Weights of a small mixture-of-experts language model, trained from scratch on English Wikipedia: 36.7M parameters, a softmax router.
Below are experts of layer 2 (counted from 0) of a mixture-of-experts language model. Rows are named router (the router's row for the expert), up (a neuron's input weights, with its number), down (a neuron's output weights, with its number) and show model dimensions 160-239. Each number is 500 + 40 x the weight over its row's rms, rounded and kept within 0 to 999. Numbers have three digits each.
After each expert's rows: "comes before" lists some tokens at least twice as common just after its tokens as in all text; "mostly gets" lists some tokens that are sent to it at least half of the time. This comes from a sample of Wikipedia text that the model never trained on. Tokens count by the router's weight.

# expert 21
router:537517454490520500443502565507498477541461497477504532541519517534479462546521501525515547541546560552499488465462546534467492526570569602494477562535461502566458527501541503500501554584470546572484498478582501532457554481507482478423509489
up18:521484596455553471517423585563451443537510477482585528481533428491577567489541478515554552518507474464536529522476503567472497460526529510582517480499530505460547502436511463537463494519528482565419476406537430451487491517469488500528554493
down18:488526507458524513483489492559608420458527495466549445563499445511507550433470482438421525489492514477500471543453521536457483509490511482521560535505518549483620498547532515505485513516546430480560493473522542409472490518486524446430468533
up19:490507556472551572527521527427457452488530494484487511397547418493511552443493445533449494519390506515533451498510524446424459480436541503555521496559475486487515510445506491530500499555524453441510570519517418539474427515457565522512490479
down19:525519462505533429507483509515508493487510503510520465481565498472543483462471466493569483492471540529396459523541405481537540449469540511538508551528482389478512506495530500632413492451523460502496458433492423514529466534528445520482482518
up20:484523548509504554539522521457467476466517495538486520428459447488503531460430498489526540509456463537576473502492527483466572470457476524527569491488485486499483576457556411572482501461527518439475479447467455510499442523450538478491521512
down20:482497550496454436538542513486475521479510490537470514473481530483607567488414564561497584518495492464495518494488531469498489573523532513528493527524496453505530509493422528543488552513520445516417506491482506493493487527521522465486550475
up21:497517568564478457480547529473426459472517521568559518464511480437516479478464432540484580446478474506508424484538502437457521462487511512474519580494521508624525497474572467537471488563462484469445471515512536517512474427516506531435557556
down21:520558515497562486458562509506417506579552482491539553500547461491532553520468381478549523513517511516494518513484547489444506495542486518460483474499459542525514549499614542468448506529521500546462462449592540498508463497500510501485492475
comes before: " |", ")", ".", ")\n", ";", "–"
mostly gets: " who", " which", " this", "(s", " they", "ically"

# expert 1
router:519445524572515462535457456474460534486473488476495513556465410499511527565523530528555469493539492442479565491529498440496491521530441513478543491409527487489461522453473553445490405446477546517544554491518452559477530478528548503496498543
up12:416441526536510483537465524518593520522538535465558449529560475524515540506466486436518540528484522460548477527513495477446489483473479511465452489450489517528547514427537409466474534433511438522540584445403424546526479464527534521531553491
down12:521494538501418479517538470512509530489437506467565503503544584484533495520602474485515526506490487557515546510470578466488500495506553608525420460438508469517516503515565465515562551610504510540501523507523536550489532526509596530476510488
up13:561540468480549579456507552494448515467529508619474502475461430506484541505482456507498462469497565510449539537573526537520556470500499564491525506525519561529542565485522521468468454524471542504431424513528517492546426489550511502573478514
down13:555520431500467445602501553569507498459536454442478505412431497528503467446516479497491496549498531494529516543499401535390513458500567459515474459469577543433526518455523495453520452517488485499509493547513455500534570492421449476485559486
up14:482468544456493454480520426452552504552497505518508544449408492466587528484457508569539491559473546542504518483507399525420547508423484518512535535498441519504462528555518486551521552526567491495489532556459494557592441425491543466511545489
down14:512420530447431503512565522464509453415544458437457528542489485556463524446400466439515527506528530506439469553555530496504443536585454467500536429438477513517509498562509457446452560532561538499556526517526517510555444482488545456515481448
up15:511493511498534471494457504521509484507502503471507503480467536423516505505549493517474474477549493606529499493536446471503511570496463522521481547510480522407424435530538468490483561548530466566478521501463437471474528485421527503453517465
down15:434532504448539484523493511482494476577515522512570509512441457514497510530502493455546512483544503508483564458472520540470480548515439439498484529506461516491495543528452477464534520544584543524435461506488513531500469488492519519515498541
comes before: ",", " |", "\n", " (", "==\n", " of"
mostly gets: " out", " show", " program", " film", "á", " Council"

# expert 4
router:472529552515502506433486440558477528491551428502554497558467506485517476450520438474446524511521471496413535552506401523551491493472469484399497456494433504483480500483476481486609447515454498421496532503540554483529478512580512481598484546
up0:474550515481437456541515484463500502492418481534464469438507577475462437456512529536440509506563486510481469534445515554596509469501536495499541497491492515519579487478477566532513447530481440501506527554509539456496446447525485438489541530
down0:552446428480499524484479568466500515520505535509470469482517412472440486499578475504507514486528511520494496416580639549445510559523513517495557535507519580478504475521412494543488552530512511476535499535501494471447555511495546505496451553
up1:474488490476497472532502506507548496585472509406532479534550552503493491475490513511396544508519439487517445508468529447457532466527488597553442553503508475518496453484491444519530554518514434565467468469546530552495466513468564421436488384
down1:542526507541574466508453470582457520390584430407511469433508511512436483569503496518588523547487480480467561510534450508484440459526419589429517478485507508480491449504599480511504458482523476532484592586529473507452499504547475529440456570
up2:402503518498493587470507495409471478479493455526480506440492505418515502472459506520411529523470529553474524508469479515464461465439499570508454500512531441473507475435469495480469523535558462473441483454475499552532499503497437483448565479
down2:438481483435437526515494583532478495494557530573459473535446452484526534498515500517520492488506460445535405489504578551490524454467419448544473521549413433509526549519455550483458460547566504495534436528441472462492521487532534481445514473
up3:568464521492520479511525502508479535527493460488507430436529466516538514444501483554567517495450462490482408477552519454496543510526505455493498455464487485540454512434534446543449518411482584472455469533516497601506439483470515459578508503
down3:529531514546486486576431426558539500490432532519536596531479654439501480494470544518466487497531523467523545466473452512529516514442538488467472507513447474475450508500499553536497523514479500525507505476525456489508509516549508519487550438
comes before: "|", "==", "===", "The", "-", "In"
mostly gets: ".\n\n", "\n\n", "==\n", " |\n\n", ")\n\n", "===\n"

# expert 15
router:511449486492476502463477490530526535516527411411495558465504479551511487494545568519602505454506463557564478462568402469466469531524495511526447456579526499431471473466536547564535538440468498552508505431447485620456558544432509491461512513
up18:489564507462528517421492529474483454536568468530412527445496498490492536508571513521503519471472496588518490491494510528493495500416477551477529478575501409446508505491531473484502572525520467467457533491563505494479472485487480487464511466
down18:459526498490555580513545514475454488475549551562438480475506462542556508460522430458443492474508448470507499551500581515480533488436448526496471483514506508502524511568498466405483504527507518512494541467489484568486516426466572510539539521
up19:476509558527552521483556439475534479597502515541481396542539467566558529441538426507468490511548493469484481513522465529455526538527512522536528526464477497524498442413454560498447458483460474474579463504455536450512521522483503449567543445
down19:537495476504550391456474512439539469535481543500582544511475477475524490466537478481602483547488446492516565419473499517528487492478478458445514520484482439461483534543564458573523515520508527523485505503504508499484479521484499507446502558
up20:595478513583482474495494567472549539492502512473463427454466519579517437443494531504522530471513594504517528507541482470422512469462491494522537542509437446527532477478562531487530489474500479473445534435496422524485508492401438507497559453
down20:511475533492497559475542528530507528483530522475496473505471482603510515497531522495473464395520484399549587510520547550488531417508478535490454489447455483574476547525426495501527489537504526560506578499484557530515533429530536568515456529
up21:582505562471641506513522516480493497514487492523496520515487487533459550459497400524485468526444580540427485544476541530528504505468566483475511523507381500490471607392491500571487587547485485456513484470531560503508533453476474505536532458
down21:601486541528488510535484593508473562478465445508501480489471457574515546533508498470517491531505527538515513469480468466496428500543573494500445526547543491479479474472643569517538469483502557483514525476507490546424470492473523503541563389
comes before: ",", "–", "%", ".", ")", ")\n"
mostly gets: "io", "ly", "la", "ese", "hi", "ican"

# expert 5
router:540568503531462488501560518549466491452461546588519514506432493473441517497468515532442516458472540424425531569430520545513478497549493487471545571437486491530498518548479569450545436535473513388474494562619520426532554470591521527517494556
up0:506514471548508474517483418508509420450483558537549539514516562475490437482492519420488517520472539512495561543501489511483470428469486501524499507505524482500522588494460524566482528473500452457502500511500512487502514440540487553535473502
down0:507447531468504488552555510471528472523487455485489487495494523470507444580498553457451479519502481489467407585517570503495546463532461554442538491450512458435537389484523562526525489537492557496560488599538532489490425471514494491601447542
up1:487500508511500404517514503471474480524480495528489489450466457474496528480477501511502488502546487491494453468502495498464519461450489551608488469514550495437596545485560450531466435476557543590385430421498475454485526540519490521523555494
down1:501483540569541512540520498467532506503470485483580485539542447518487463503531571502435488415514483401478543465492471444492460490576479439521524525547488563558457483544482411550514473424540489534403526556477431485509523494480545537551541478
up2:525531485403446527600562574483443475507495519544550508487511513478479598504463492511465464449486477496441450475438494443503458493468487494432536541515556464520493613533446482485500551549563446419461479537435523510468476517489428502405536464
down2:498504511482465470410387522423353477474507473544523593504546523462530547465446483473433514432559484517489538484443571529438444438520479471531524554568491535479557538550512463461511486521472484509494554533505519505548479472483488477521536485
up3:538502520560516529524558526485518510471526570568465512490468465436507516479486500468432507550482564476567474516490575459441482463548424639434570482523470481489494525459473534524499464537486573577502536517558342572452487471449512424478481465
down3:550482472532570478488567485428389463443455525548497523500481442500469500532439467526556549435470429528490542534507541445514537480437417494498487585516489515527499491479455500564487497529450544522559485523469438471509528499530495480483529539
comes before: " |", " |\n", "|", ")", "(s", "00"
mostly gets: "ect", "erm", " known", "ical", "ient", "ative"

# expert 22
router:553454451482523520478492478476555449529470474457495477536594547468538485511501525415516499497485521605509564482473450536458462499458574455558482459561507544459535516441506468544488563451495514597515535454469577570484550576497449501536475508
up0:432534532473494455511538496524524540485513484519608422471481598498482487494517437520470617516473482518440454560526478536542544406526535517558569555485451547544546504526500507462527486529468533508497476481484441434496466479493467546422473479
down0:549541469446521509522511499514476580570492460486477487449510435473505524505520544515451506578512438557447559491449575567426534499486476557496515453528490554537532501454468485500478518542460534439538490439438531601449490558511503505441447466
up1:567527487525514544443593544443530404444466562498437459445412501513446573568525458502532493471476521552499493492469437529583487494456512430486498524498557492480447517459491529565499441477474513534501539468497546510516526532505552532417527501
down1:440472556401480455468488490469517477544599477561478480390468512552494537491501520507479466475514480527496510489563496508524494475479519520527510550549493540475487444513536478455520459537533481486460481491466412462467514413376510470477548515
up2:491471481451484518530586492525552571533524513457530495477511518474580492437450504492469497535523491548513468499496427506441485464466528442519520470486562453514561552520512548445408586562427497536438595539441516539514534451458459560568510487
down2:481554560516559489503460520409427488471504517535519560503455523460503448481526520484507577445484540467492559442510629485583453535531508507456398477427459489507471552494515455482523505503509601478523589496569532517491507524450500547495486536
up3:496482522468556525501530491508483487477534503497525480522496524524529480509501520495457451457460501566498407455472476498503513531511502534478554479521566488546537444447461492548500434491498535498515465483432466493499495540446467506479507419
down3:587519451502495566490544489466556463533618461512539421529539539541463491503488520413529497491536501459486527488503495543469501515538478455400461520558467486514581498481520437499488488519460476573494551523569477547520453512449559510522491481
comes before: " and", " the", " he", " was", " is", " which"
mostly gets: " which", " that", "),", " they", " but", " who"

# expert 25
router:523543521551498458527522577489483473495461555561548486481496492509521489479487513459428509492481526455506518498493549510509504513480476504475547551527467455545492553570357467465524464556455527425496470551532563446493458423550488524444490523
up18:494540515526482520576494573478532468509560505494533473518592551540494502531458445441460520496552558472531569502544492450511469463494500587536437555500449563457516498521552410484494431512506504481531528527520501561502479460491517502549550434
down18:541459538488531491485513589441518510486514461454447455549491498505509435493504537488532501584622538530554527521509501506469456534528468575387484481485445535493459431522522531447512482457514549484492507526448510519499561453479520449583497473
up19:511459450447527537517449511517525463486449601520481516499548489435501487439495500543548484507491493576507487502482501504498524485457553589543548554563541471532467462505559525606539520483548463450467480399496469529509482519467542520471496467
down19:437436517517452558460526511445546495550604444437473466485498544541570481463477539441432537516480566502457484465509482613465566525581507534537469481537544458476449503612575532482559459482518536521413456466477458461463510472451530559495500509
up20:485535472535513523536477489545463469521456547465442493454456501477463556432502593498517494514453444508408416517411469480528537554488480488432495497451465453571463493505468609513525509431474494469484469414531467478566498483544465500564493540
down20:454472485522538502493522539502561492568487471503519569477553542538500489433495452508486499469479496544416482432508487544505562476469587453516494482579491469525507524440446523499551550516497538446520472480485483480447453487529534492539475528
up21:528479571523524585533502445569434494541459500490457441444487519516444569484494504522500503497472500589522472459521424450497504499474538526605499530478560458490504529471544417583474519477550495498437446441506549505465427462491479519495567520
down21:480471488503543472526504522524530426557568431480542501511477476607506487502470438481502502529492402466534496518482519550522530580476535536476585547535514502463524436445462537493470518533458510444476484500562493492468496547518500538563498567
comes before: " |", "0", "1", " |\n", "2", ";"
mostly gets: " cont", " th", " comp", " Th", " att", " ph"

# expert 26
router:505430486511491538505522524466465503517536505554501529501466472484472515509463547523515507477492491479376559536535510516578546499505399509417477513497488534496432470494403468487460479513514471496532476536498471481497518398479506543571484551
up6:490478554488522541537515512521455454481464472529476515475524479479507543485444498517427565513497509485493509449490501416424471525452512460531551484511539485514528591493530467533506471472505543516453463478520499556491420539479501489560545446
down6:505441449548534517461497523481501538467521434539484436454404543540554469529530488503558495481461557471447524503499562514537465526533409467435503493463495495494448561448553490495399553553485513535524503473554490562492499459486473456531527511
up7:417492532466578590548544523486419521520576514554547389425460533538473522489510471543554479513471553479482503481471542542476504595448452510534554483553447458470485528453521465458485476492547515464537491470516488490439485450452479511554564506
down7:457521444505532501529519495506475498550432483547475562462518459512495439586565495476582396478545578519537490475480482512473541401498529480463530486501505501496510449558511517511576491482483485446544462500518455447509468488405623520549519468
up8:474450500476477493587518614463456548467444547573495477490509456509502534486474517549493499536446516494449581450532499467516482430514505517495496464493432450513522494415475410581515464456553514457533541481516476519485536538541487531484544575
down8:539498505551443487492463478489468461497602559454519532463441482515550484513530478532506529564461547475507534483443550530496497456537496458527508461513458488564521516465560499511498506484501408459524502501482457496548506517620457428437549511
up9:490481499411568517607571510457501534480555462465527459437466478485562493427483491492551525498515512500564459448531482470492541497511523513528560474554458531448498553506536406511504501545486488553527475542442493496467528499558505490465491486
down9:524527488470512517551539569490423523522463540529451485545422483445522450491529520417478508504530465574447517427474571427486434435523492491480426599506473464552541470558539471471560503554521545491523547489480482492506523541526493500486457510
comes before: " |", "-", ";", ".", "|", "–"
mostly gets: "qu", " cont", "ph", ")\n", "\n", " par"

# expert 30
router:429542458468527483511477493528566545474536500503383562505453446482478554507533502420527489476511495479464466538523505527494466530536410460498434507502456541506457520453508515461480559510538565486480584531455407494547491490554540521548491553
up0:510508586453491521502503587504582496572547456550530485514464497494523529483508487591472478474466497464433470467465464537512512564500498526500486497431536518506496548509560526465514540537452425411458510480538462577599497536518473507471597497
down0:490464467489506425537499430524482554499499433502565452479474491535451518465533468560541433506523506515473500526489460535416444453439483458544503487477476515444512476504512442469568486575542463482558453527480443502473517538521560509529528500
up1:442514540525518542551417479493628488545482528574496511520464489515544520519486472429477464508477489470545482439515507449504513443469541478531472448435575456524542438536469548516457496494547509544518539493500480466465447514534525492518482494
down1:493490545562511478520571524485511438516515497517479550498466539508484549511532563547521470449543433507593499521449435497525476478498448515506475420500565511497485482439513509490549495512534436550548479522488484547511482492478423507471485455
up2:504454480494508477494513497467474496491460545477477568495519519524424533505507454489440464545484559520506526475530503498496600440501508501545529517466436513492471473413464569493469580510491578459488508473519449513545507587495516505472505496
down2:459546514476491500538490563439549465519414469480451519484533495474505459570518543513471465519426467510534532449437499613582504536482546443512482460511516452565476485509521484431543472509467488498461490431492505496554497581508477511441561426
up3:526574496482553483521562510466531490511469497517501561501513530509526463527504488502504513475470455553403531558488508511510406484490429428460581473542540563466466496452545587573492454551477520447493489491585515440467478485544536406481515514
down3:483492485543480529567505489544508470515475462551522430540499525479501513518483501506510524532556492513546523483517483458506469405418395507544465511534535484518459492577492536533471500435523482551548496548451526494533510489569530498532436483
comes before: " |", ":", "–", " medal", "en", ")\n"
mostly gets: "ander", "na", " six", " three", " four", " Swed"

# expert 13
router:511470495460465500516463497537492486454523447446453520541590552540538423542525465488536548462527463519529481477527510376476486571508454561504481528592522467498477474539500502517435547542464550519489461531535511595472495487460576598435449495
up18:479423499502534473493463469508477509482533511508515546510501470541540486582501497492532483524501486501541484474558515413501564497447498524491523453398544451503525534501505526493481452506486474470577509432507507480514480546475487479545464566
down18:470523461546463568518512493504512542492546525461529466473441520487500480491444466479488553558510516403400464509634532540471488492610482526480436501628490513530514547514502442604486553491540462487507426540491548535431449500515518494486455499
up19:460435490471485523533499493529481459512497491511468422474446501462554460458538505559576502518411543451505483439475411474511554545448437486565499518402526506511519413432489555537474468441531475517521506472491468540528516508419583476502464516
down19:569457482461485557406521564556572538556490509528547501533519511483552521493453536490460444534513535498416516517569508549468471449508456518494416468484530553527479482496554467540530567559534494492531547520529480455436459541451534486522496431
up20:524520563494503506561559441426419475513430470514538548480477475457504513502489460508499568536437502543454499497505568507499525500533538467533563480544501481506525549457519529538444508536554534424484522492529454458480477502430455490491536474
down20:585469496545541576482456580499518438526513502494484533449570517486504491449523435573490526553473538485503539471524562490540524480502549526555540456546550485499476494491521482503521573519454550526425428462517501491497497501512464530485460514
up21:568474533501481531547572575457507531556479548554495560477458553441518456428477428520529576469541504507498533536443520510465474457515466479478458503470445480461514598493555514463440544545523518487431537478467447471527449487553488524529553547
down21:565394491515470502502484568493429514511440544513470525543486532386520483500480545467500524528448562554563495389467523529499501450518540511521406490450539491590512501441516534536495547529518540551479557456450481487477490525566593579544471537
comes before: ",", ".", "%", "–", ")", "\n"
mostly gets: "ham", "aw", "u", "sk", "ani", "ona"

# expert 9
router:517434496509516479469452533485535451532435506433487505510560539534478393537503465562461477511475479576557466470509461461414496518492599534589541496484550465469523445495531480528527536473531434534511481460505499497473527543482525463440522377
up0:504493492566505462457491484504524487509490500500440492499449443498487454467523467511543457503531571498527474502486463432557506504436475449553531432534509472459478464579518513476477540517497520497447518457516466472571522522437503460477482511
down0:527499513495488575492513567471419524370518509441465481552475415519553491453521425502501450470537523487455484431498466561489509474455447497514472463560495499438499536522573499469490544509520425555536542550484486445455556520527487475479485427
up1:572559513484467467494500516449436416527529516469509509502521470535501480499505419529514562407522520478529517479451520506471490525480546425449540526533554493444535492530551561537416506547496541464478471457459516541424493535502479532532493519
down1:521500522530456511589500495571440451488510509611559504481461533474512484471489487546508459493445455487546489629466513509539510446493493513491515504506497560499556522399489477449476483561495495538545506495453551467517449443528417459529456519
up2:518502575410512459588502463416443556375498465530473518532452409517508494483517461499470534500469559482503471520433463524479513598450502479499486456516585560564434494460505495512486481450470544489409481560450439402485492550432534453522497552
down2:501472534586514477494477387510541567507411537479476576577557509484425502471521506423508461508555557496513506481454553453490525518471535507514525517494514560421475508504468555492442485492445530558468488533529529544483403576533495559499469453
up3:519534538490528503496483501475480544450489455530508518477510529531497534448450525445482589518539468515538562480450526482442491498457525490508478501559438447528448538519561473530471477532431502538467489531505542486494492519517498491553482508
down3:542560473512500465551511515537425562472526449540474598552528476518484545512539475516504530460573529521512553475440475558534542564438465520568481439571567476533438493437530508452479583489514453490486403514513501459528504530457480507458571465
comes before: " in", " of", " to", ",", " by", " and"
mostly gets: " made", " used", "ities", " won", " feat", " received"

# expert 16
router:464459496440514463524474485556591448540494444482497449523525569518577559460480501455461494471527532535559455441538415475514442553482531466485386470553557470510500458542542513540421582483461467531524585551434480460398478527475468489452501476
up0:483484535506506543555497506513450518517491493518530452523540479530494502503495535533498491499485474427440412520514538479505550470504519514496588578506456367550462518503527433456459472572557552463492438446498477504525434485360471459528490474
down0:507426488500533528489444473487468473537512486546532525541510496531460523549525462502514468555556549514493492498510504472495452440515550512515500549552499491399501416438587485512534493535580538466424505467510502533531428548516469450550557451
up1:473463474549509471556521510504450526466528556511490495486504495449476503591524526459469553480495456493466542503490549431546582491473499446545518527474466524502504491552509495559526432480528534454455470504505596532558508487427547473456517539
down1:538431473564469557491512472508472511518512486523550517546460528555519468461520486488514521466456444527527489490563519463521542494480497471510494536505502524505481493498548463501561440454527505481448479507470485534547576529486521559486468530
up2:479463461533467524512501421468506513512502501531521592509506492570520471522539504498492555523474465539471485502477533513530543484532521504499508470511439443520495515533536441551501434435548561529466509461462511503479406506459517521511517511
down2:468487488482483469497485433514457496473516439511503503513495538598496378559518465480453569534553492522524482441557450511529611501517480527472525471579520457537557485524490490478499535484531480518493448525443525509463480499539484451507553534
up3:487492531472497470552563521519472527456525479479452505515417551517701463470496441571466587527487458514547480486456517564550488486459494507490428495465503481493571459531493464467515483493495459450518568529481554465500460475534505477430489475
down3:518510460467592553427480481473557440534527531557541483468541488497413498481491516496440416508512581578434519471571532408409506460559523501544556476525544545525510450501531527517420510500518584545511392450527492474505534523448570460559506538
comes before: " the", " a", " his", " first", " f", " an"
mostly gets: " the", " on", " of", " at", " to", " during"

# expert 18
router:533425471526488505510456524475543563527511493492510500539514541539496509466495503430527501547479530503497597545465514535539508445448487488480412484415580528435511448463510588463427536541432484503578481442550538474548535447507497476507471436
up12:488546508433538501510484486470481441503487463492447514466488432472541601497495489476414517514486538542535453489447488511418534541509529524513527516506481468562490566496590459516509509443484493561424513503512503554502480498443529496490573511
down12:535560560522536480503471551490552503543442494522512611443520537480545502503508445507422510508536498543550444446533503466458506499566549555420520491527492509506489477479458555556539451472533551485502464485535456440459413503511434513526512521
up13:401520503478539524454545477533461442501472530483536513524452469428517492513435530532517581456458502532546525460532470528428486535520541460517545489500544499553511466524515469559542448502489464492514478453500474556491508491468575501472551533
down13:407514470465539532536471506572524523518420439527590558463459502499491569499471474509534522440532454485541497441573515459543490525501517540465532437471525501454535458464469470480487456452519476531467503484492423519492486482468490552449531553
up14:386515472589494515520498509503478520475479568506484485465479510469468482492479497449467565530506473573526516506514537471440409493549466570519511527510540530422500488482455499494462476460485476504496491532468456525400465517477527511499569432
down14:539514530466557521499515506490542527496546475496494487547451523548466418485538460581519480517544551432495485491569498530500509509460507510486390548426490498579525478492496534457493545514514502516575454542464503490505432438463450568393471535
up15:464472519440522478569517472491459508541482595520522391495521494496499541425476545514466531523479556481550499466489495495477502457474464565557469490383460462538466522450534400488481527528492513535495498487444420500545514458488513444491482483
down15:503501481481487513512498471449502426414537463515478493514532462510488450474559436472492475480599531488417533482449512592523419507595473501493530477534502482561517459508483474499497520486515532467483523477575469466462466559512514515464492558
comes before: "201", "1", "200", "2", "3", "202"
mostly gets: " (", " ", " W", "(", "/", " w"

# expert 23
router:491477519474531514505536476481469543465532500550523491600444507462440541478468480507481492544506464466388541559504478554579513443567478476525479511491502491467451518526426556473541485460518420570473504496515512502516545485537497511590490543
up18:492488517536489498574468462432518483419475526588538462489518536479562421519500455482388476464493527560493527460448490563514518521499526537548512510501531536532567521469473520448514483496518486451502533428468519505490544458500525540525511473
down18:568457494415490537515431565491424464462459456535467484508457463444510521505585483438489461409512457458413573552497495513561492452531492513454464524472498464521480404495469451483537479422484414541497513429500558507507517492537462482543493532
up19:524462509504558512499484477478383533451511524574438470513514512539554506484525444488546498503498511535527517479503490457526484444465497554499600527461480555508508451526461537497513505448477518472495509509463440546462526480444520476499527474
down19:530531443471504461522536497538567482549489419503541542535480483468484475509498549484468510528542455488425509557549531564504486453475504494468472507527466496561456515502512489513472443507580420478490530544545518466472461525494484530437562467
up20:484508483536488499572440534443509442467485507452419511440574515500518490542492532527490510455456535514555466521490501485529460527514499515544554506496492465449505453496485522517453560469473532482492507430459418491511499492500550477417578460
down20:525495502489523492437562531537520553485415519448524527630466461474449506496515528493514453564477459496491511437560523462513528494482532484494489496485519580506546498554467529409463502524461551448594444495558542528489508571486466545512456471
up21:580497473525533464529497479535448500412539505515512513527542522532473515433444490531455494500499515530513567590524458534505502500499489469430580447514483470423534514527483517544548533529483478571556485464475425485532468485532488520541479589
down21:486467452418486522528541569525520467488491549450485526541496516510461495504481502407503473498494470458498465498464530489428401552534563472468474534454505526547533441462525522488479475475525512480519422508522633488452494458487518438451539471
comes before: " ", " L", " S", " N", " M", " D"
mostly gets: " |", "-", ";", "=", ");", ","

# expert 24
router:481515462511544459477463542481522430532490503527493611412503509469516459530518561536453478560439568583493472498506467575497486495478566516597483551463503533415527438532532444474537482460469461509527493430474469458495544444493496472431532430
up0:485539539419471523496480451550481403521492490498485532454592528443528528519512446567462498588498495495472505498462488522532501512500529518471495491455451472521495493473548464493418530574589486585382497465518459504498487573519515523480503529
down0:538470457444496500509467553505537491498494485418503555478525619435489511533558466619471485519553456478546499549465571498504503510496495451452487467501514512583529504523424487476492452497512520539449513444485489549601462497474518490434485440
up1:530473555532504505492555461512496488457462515442452533538509482399521474524537522507494545497529469475528565437506499448459493534552490518443533483472465499499563481495491521549501464478526558496443549529510397534476551522507455494482537506
down1:464521556533436525444481468540463502523476577503441502542558485525485458464462516504478495501486494510500457479536485479444550517556459473423485469490404428483477508517441474557472462569523442449530595482487500522492522447578506485564520498
up2:581512437476515564489507498468548462474410465446495508445531550468514463429436486510451589462528452498496440448477468489457498483438515490540486490489503477520485512503513478569539533510465466507500480497520451518506515530476546532474491444
down2:531491491527540512503462500492514480483421489532535512479503451457529500532528499497503473502499502545518476521445493551456355460494514538454498369488495535487475470489489518471526510546447428526475507448486528488482512488534521561533541444
up3:522525504502490531574522482479417492480438556481463544430590550469457533487441486453507498513492470462562478446488516451500525513497530534498456447514489496526513525554470500581476509526449457480462460579580545524521493483499510538446466486
down3:476498451527529509538500528535491452508454434484521515531522522503562483514560423471495486477551549517525474482520442493472495466515526527495456486478534410518563552497449503505485494503544450545454549504500435507478480526483425592525498404
comes before: "-", "|", " be", " been", " not", "S"
mostly gets: " J", " would", "\n", ".\n", ")\n", "\""